python train.py --d_model=320 --d_shared_expert=0 --activation="relu"
Below are experts of layer 2 (counted from 0) of a mixture-of-experts language model. Rows are named router (the router's row for the expert), up (a neuron's input weights, with its number) and show model dimensions 160-239. Each number is 128 + 24 x the weight over its row's rms, rounded and kept within 0 to 255.
Before each expert's rows: "comes after" lists some tokens at least twice as common just before its tokens as in all text. This comes from a sample of Wikipedia text that the model never trained on. Tokens count by the router's weight.

# expert 28
comes after: " of", " the", " in", ".", " and", " to"
router [123  80  95 163 136 154 156 108 134  98  94 121 137 109 110 115 144  95 139 159 161 110 113 124 128 102 133 144  98 160  98 173 121 105  81 141 140 111  92 105 136  95 155 161  94 132 146 143 118 104 174 119 147 158 106 102 118 113 147 155 167 144 143 104 123 124 144 121 127 146 118 127 122 168 145 159 112 145 108 140]
up0 [108  97 132 150 125 143 147 114 135 108 163 139 147 123 123 104 118 109 159 135  99  83 123 151 128  98 109 111  84 149 135 118 106 111 136 185 127  76 108 121 156 120  96 170 109 103 129 106 146 141 119 144 107 133 158  97 140 122 132 151 134  96 151 115 111 124 145 157 100 141 122 123 146 110 132 136 118 102 137 110]
up1 [153  91 150 143  96  79 120  87 136 154 136 143 117 125 135 134 118 120 123 120 110 148 127 144 125 119 111 135 114 149 177 157 160  90 112  90 143  88 131 117 171 121 139  98 125 122 143 142 108 118 154 136 136 141 178 129 115 125 126 125 205  92 119 129  93  93 116 152  99 154 127 114 122 120 135  84 137  82 184 132]
up2 [133 122 137 171 184  89 111 124 123 120 114 118  98 122 114 105 139 100 107 128 117 153 137 154 132 119 101 131 124 131 123 115 112 108  93 159 150 115 144 122 125  62 140 130 129 140 148  92 175 142 126 136 111  92 143  82 126 113 143  96  81 101 130 154  89 105  89 131 102 157 131 132 133  91 127  82 137 108 123 113]
up3 [157 123  83 135 111 119 120 145 105 131 150 139 112 156 117 138 151 116  87 134 148 120 110  99 112 146 125 142 128 162 110 112 114 136 128 194 152 135 154 119 188 137 146 166 123 133 142 200 135  86 120 111 146 151 151 150 168 116 110 144 167 192 106 133 159 131 154 174 143 148 126 112 189 103 176 112 137 141 147 107]
up4 [106 119  70 124 103 124 150 167 130 136 132 145 135  79 134 114 132 122 160  98 130 118 131 120 133 123 154 157 116 132 117 136 168 105 106 120 113  81 133 136 126 148 133 137 120 146 171 166  97  83 141  84 123  94 137 156 147 131 118 129 188 138 109 122 155 114 125 160 113 112 151 164 178 149 145 128 120 185 108 120]
up5 [101 102 106 144 159 113 127 136 110 113 127 107 132 170 111  63 110 149 107 120 153 133 133 149 130 126 121 143 129 120 146  96 126 111 116  79 107 100 134 144 118  83 147 125 121 138  86 108 112 139 121 103 133 113 113 121 114  79 116 154 103 125 127 127 140 149 179 104 102  98 106  84  83  99 142 124  87 139 126 164]
up6 [158 146 133 144 127  58 147 148 151 131 158 129  98 145 131 122 148 180 126 155 131 104  94 103  88  87 112 111 143 127 120 139 160 166  96 153 113 164 145 107 101 134 144 134 138  73 166  61 155  97 147 114 123 125 148 152 142 127 147 109 138 125 162 167 162 112 119 132 108 149  92 142 105 134 104 111 140 139 141 122]
up7 [117 101 138 121 149 148 146 175 176 126 130  90 136 126 151  77 132 165  88 147 146 163 147 115 154  59 137 161 149 157 160 135  93 127 114 130 118 103  84 143 110 134 144 150 140 158 181 138 126 111 164 131 149 124 115 156 110 127 131 126 126 124 157 153 124 158 183 151 169 110 145 136  83  97 128 133 140 116  85 106]
up8 [146 160 132 141 113 127 152  96 120 120 116 119 129  73 116 114 139 138 168 157 150 141 133 134 170  97  99 125 167 129 101 139 130 132  97 108 150 174 113 105 144  87 135 122 119 145 181 127 128  88 133 102 105 136 108 169 157 102 125 127 161 184 146 114 150 136 114 103 129 102 126 119 109 142 140 109 109 145 122 127]
up9 [145 115 112 148 131 145  94 135  68 132 137  91 136 109 140 127  80 124 128  77 126 124 124 140 130 115 168  80 140 157 117  82 136 154 149 115 128 137 146 181 124  59 108  94 144 130 110 143 129 152 121  78 139 138 142 137 174 143 146  90 105 132 100 125 111  77 136 132 131 130 133 108 142 147 136 124 116 118 151 161]
up10 [101 122 147 145 155  96 106  65 134 177 182 123 137 175 104 147 111 148 119 117 162 128 134 154 177 133 111 157 173 101 131 131  83 111 141 146 175 110 126 156 161 126 144 132 129 133 139 144 113  81 144 125 154 153 112 131  98 110 101 181 137 119 119 122 158 126 115 156 152  86 108  89 108 151 143 133  91 124 133 114]
up11 [121 186 125 108 100  74 101 141 167 115 130 106 119 139 142  97 148 126  94 171 134 147 151 139 102 136 179 114 109 156 136 108 140 115 113  99  84 118 162 142 112  93  96 124 125 183 113 140 130 127 152 116 132 122 122 131 174 131 128 135 142 124  86 127 114 128 137 109  93 105 164 139 129 134 123 131 105 130  92 155]
up12 [144 102 123 103 133 154 140 184  74 143 124 135 149 136 128 146 117 151 102 130 137  92 111 103 105 121  93 124 136 145 154 113 100 157 120 124 104 114  95 129 104 131 111  96 129 134 184 100 114  96 163 110 126 100  95 119 111 128 125 138  97 137 100 129 119  96 166 141 154 118 132 165 109 140 172 170 133 101  66 101]

# expert 33
comes after: " of", " in", " to", " for", " at", " on"
router [144 119  97 176 121 161  98 123 173 136 134 128 109 151 125 165 128 121  57 174 129 115 111 127 107 109 105 164  89 189 111 142 122 153 148 103 151 114 109 142 143 117 152 100 144 118 118 157 130 171 133 127 136 132 103  78  78 102 102 133 168 124 138 148 120 130 107 151 140 138 119 147 123  88 152 179 116 129 120 135]
up0 [165 156  90 160 135 134 116 137 130 132 123 100 120 123 133 118 149 138 127  85 130 160 123 130 113 166 148 132 115  93 123 137 142 133 114 144 182  97 144 128 133 140 140 116 124  89  81 112 117 120  94 140  96 132  93 152 105 169 159 128 109 143  86 127 127 140 128 136 133  91 156 150 128 127 136 140 112 129 130 123]
up1 [154 162 152 154 114 102 113 112  97 105 147 146 119 131 142 112 149 104 127  85 131 126 139 161 120 129 139 139 177  84  99 124 114 123 201  88 151 150 122 132 152 122 141  83 133 129 114 166 150 115 115 119 113 188 137 142 105 164  97 147 107 142 101 139 113 109 138 122  96  95  99  92 148 137 128 131 100 137 149 141]
up2 [172 139 162 134 100 104 118 139 119 154 139 119 143 104 108 178 104 140 107 127 131 122 115 121 120 134 164 113 123 128 167 125 155  57 166 129 125 103 173 111 156 127 128 148 156 154 144 135 138 140 161 156 100 166 152 137 108 126  99 119 159 115 158 147 129 174 118 127 112 103 148 120 145 125 169 137 141 126 157 118]
up3 [140 127 107 190 130 101 129 162 128 132 148 127 142 157 154 160 154 128 127 176  95 122 106 129 109 107  86 163 164 132 157 127 140  82 119 113 156 121 111 153 122 123 145 117 125 107 108 114 125 115 123 145 102 110 157  81 105 138 133 140 143 194 123 191  89 111 136 115 121 162 121 158 124 110 161 114 128  77 113 129]
up4 [111  84 145 118 145 148 159 135 171 134  67 123  93 148 142 139 148 134 135 121 124 113 124 125 130 130 115 112 138 130 100 134 146 166 153 111 129 157 130 227 155 148 127 149 127 135 121 126 148 105 113 155 115  97 131 140  68 120 117 145 153  99 145 137 122 141 176 126  95 161 158  93 117 101 140 162 144 159 112 127]
up5 [100 118 142 175 114 132 136 141  94  95  95 136 149 105 125 125 144 160 141 141 102 138 115 150 117 105 127 117 118 139  70 120 129 127 119 124 106 149 127 161 136 162 129 128  83 129 115 123  99 132 167 154 153 129 147 135 129 144 151 138 169  77 142 125 101 149 102 118 117 157 162 109 162 118 119 141 116 141 122 111]
up6 [207 120 135 111 118 121 158 129 144 152 163 132 130 121 129  97 137 131  52 135 106 111 133 138 139 115  91 129 125  97 118 126  89 136 119 109 119 122 158  94 143 104 121 130 159 129  93 137 141 136 145 136  88 112 137 133 124 143 157 140 169 182 145 130 185 153 156 136 128  92 142 139 119 127 129 119 151 176 133 136]
up7 [100 155  88 134 118 136 138 143 127 112 132 104 126 126 158  98 171 162 136  86 129 125 120 120 112  75 160 157 135 113  89 166 127  93 128  87 122 144 134 203 133 110 148 103 140 131  88 112 165 134 142 132 126 126 137 110 155 109  90 138 148 102 129 147 158 115  92 155  65 158 136  99 131 135 150 136 127 121 151 104]
up8 [138 131 121 126 132 127 133 138 113 162  84 133  70 172 111 152 109 101  94 106 154 125 100 122 190 135 116 144 180 151 144 100 122  93 139 137 104 112  62 142 154 137 114 130 134 136 125 127  79 103 121  97 105 113 133 135 144  85 146 140 162 124 110 199 136  89  92 169 130  98 127 143  98 121 131 138 132 165 141 119]
up9 [172  93 167 126 157 119 120 135 148 148 127 100 116 177 149 132 111 170 113 115 132 123 148 123 128 118 103 155  59 154 148  84 171 148 129 131  58  90 140 196 144 151 156 145 143 129 131 111 105 127 150 113 146 129 134 157 103 118 136 105 129 107 114 111 154  90 109 140 129  95 121  97 144 133 121 119 156 105 141 134]
up10 [120 100 143  75 127 139 142 117  99 159 138 115 132 132 172 125 126 135 121 138 150 141 145  49  75 116 127 111 129 106 116 122 157  91 140 176 160 142 155 153 148 126 112 146 165 145 165 121  97 115 151 180 146 156 168 118 134 116  85 131 101 164 144 162 130 114 113  80 110 141 150 128  99  92  87 116 106  99 123 111]
up11 [122 119 130  73 106  83  77 132  93 135 153  94  86 179 110 147 162  91 161 193  99 120 130 146 110 109  76 140 154 101 131 119 105 144 131 150 131 112 135 116 109 128 119 111  97 125 149 112 132  88 108 104 155 150 125  88 116  79 133 101 152 131  91 160 101 144  92 134 115 140  87  99 168 127 157  92 126 115 105 147]
up12 [137 139 152 146 139 133 131 158  93 185 143 122  74 128 120  94 139 162 118 171 101 118 154 104 145 162 137  90 131  80 117 142 133 149 107 138 118 171 152 112 150 128 148 136 138 110 148 149  83 116 124 119 144 182 151 151 153 126 159 131 126 142 150 157 126  84 108 111  81 102 126  93 128 124 119 166 111 149 143 122]

# expert 36
comes after: "-", " |", "|", ":", ";", "=="
router [112 166 116 111 127  94 126 104 134 128  99 148 127 129 111 132 148 155 127 145  91 147 153 162 125 149 159 117 125 133 105  88 149  97 136 111 129 104 161 107 108 140 136 168 126 149 152 151 125 172 148  96 119 131  86 107  87 158 105 137 152  73 139 157 152 141 124 143 127 104  98 159 115 167 129 111 124 137 125 139]
up0 [129  89  97  88 125 156 147 131 153 106 150 170 118 123  97 151 113 120 108 114 105 121 164 130 141 168 158 112 129 132 110  64 149 132 120 128 120 141 111 126 157 152  74 149 183  85 137 108 132 180 165 109 125 126  86 142 102 101 119 135 117 115 117  87 138 101 103 122 153 137 151  89 128 126 114 153 121  76  96 161]
up1 [134 125 159  92 122  89 173  82 132 142 126 138 152 133 145 124 103  94 125 154 107 100 117  92  93 162 140 122 116 115 155 127 131 157 119 152 114 140 112 161 154 159 117 133 121  99 116 104 152 130 120 143 160 125  92  97 111 157  89 169  98 109 164 113 131  98 176 140 128 150 133 114 148  99 157 152 128 154 112 151]
up2 [150 151  99 135  87 152 161 119 117 102  90 115 136 120 120 145 135 132 149 104 161 124 123 122 106 145 157 140 101 156 144 117 132 154 131 122 118 118 157 136 118 107 125 170 121 143 173 144 175 144 137 135 139  86 106 116 167 130 126 106 167  89  89 173 104 127 126 112 110 145  99 123 100 131 123 143 162 125 129 171]
up3 [105 140 132 146 134 108 123 150 129 116 111 144 101 143 108 117  71 113 114 132 140 148 153 168 135 178 147 118 125 114 129 102 167 154  82 105 159 123 139  92 132 162 114 143 112 127 149 111 126 145 113 147 105 116 103 132 109 142 102 140 139  77 160 169 106 156 148 125 142 113 105 111 119  83 130  93 130 135 141 122]
up4 [163 168 136 143 132 142 101 129 186 118 132 113 118 128 133 147 118 117 109 159 106 127 142 188  88 118 139 122 115 160 152 120 135 128 139 110 113 125 115  95 143 119 106 141  95 124 185 140 137 142 142 132 170 110 125 122 122  89 108 144 145 126 149 107 115 119 146 110 103  60 124 128 143 115 129 162 105 129 104 130]
up5 [162 135 119 137  88 131 117 151 140 141 131 159 134 124 114 151 118 152 115 177  75 151 128 135 107 102 172  94 161 117 105  99  95 104 106 131 142 128 149 149 127 158 104  94 136 111 151 101  96 117 130 131 104 117 127 117 125 115 105 188  96 131 154 154 121 101 167 158 125 114 124 115 137 119  81 114 115 111 150 165]
up6 [171 141  95 139 117 138 126 169  75 165 171 160 133 168 111 138 131 100 110 107 146  99 116 131 120 149 104 131 142 125 136 115 157 133 187 155 154 140 128 128 174 144  84 137  89 138 125 162 126 133 133 134 108 141 140  94 142 116 118 159 144 137 164 118 143 101 145  90 116 132  92 150 173 106 112 143 141 150 140 132]
up7 [170 161 133 147 133 147 120 175 162 118 171  99 164  80 161  99 138 125 110 118 111  93 130 110 139 131 146  92 133 128 146 142 134 159 172  99  80 146 180 122 124 150 120 125 128 120 141 101 156 185 166 150 115 133 128 140 172 112 128 113  83  92 153  82 127 127 172 138 113 107 105 103 121 136 114 102 111 145 111 140]
up8 [137 125  76 153 136  81 129 125 166 132 127 110 107 122  96 124 142 186 140 163 165  90 170 146 109 108  90  94 145 150 116 162 144  95 128 149 159 125 149 187 123 149 102 121 161 140 155 137 137  99 130 113 119 107 143  83 118 129 164 149 113 120 156  94 132 127 145 128  90  96 101  97 110 119 151 144  93 153 120 153]
up9 [156 130 126 106 142 176 131 131  87 119  79 132 113 108 150 125 116 155 182 127 116 146 169 131 146 145  86 109 120 133 118 111 137 115 138 126  74 142 137 161 120 103 119 156 112 124 115 168 122 127 115 115 149 102 112 160  99 138 135 128 133  82 179  89 168 155 154 156 109  96  80 139 146 127 171 135  83 120 100 119]
up10 [120 139 150 135  83 128 125  87 119 149 139 137 124 153 104 126 175 130 180  93 127 120 160 128 129 129 164 107 124 141 132 124 104  92 127 140 126 151 140 146 161 106 133 139 118 150 148 165 108 114 122 121 115 134 111 131 152 136  90 173 138 162 144 136 126 151 144 121  94 151  98 148 146 109  82  96 125 116 129 137]
up11 [ 91 146 126 156 139 143 125 151 156 132 110 142 123 121 157 145 169 113 166 116 150  86 116 118 135  94 112 147 145 129 153 123 167 148  95 121 147 137 150  76 134 148 131 143 168  94 169 125 132 173 149 142 164 134  96 102 100 135 126 131 158 125 142 146 153 137 133 133 115 163 118  94  84  93 126 158 109 145 130 173]
up12 [148 131 125 166 110 122  97 135 118 147 120 145  86 108 177 139 161 126 129 165 103 175 151 116 102  94 130 111 125 112 157 136  94 103 156 123 105 119 135 142  96 118 121 121  75 119 166 111 147 138 141  85 153  80  82 109 131 103 118 114 191 114 132 170 104 113 116 144 110 168 118 120 128 106 139 127 142 132 110  79]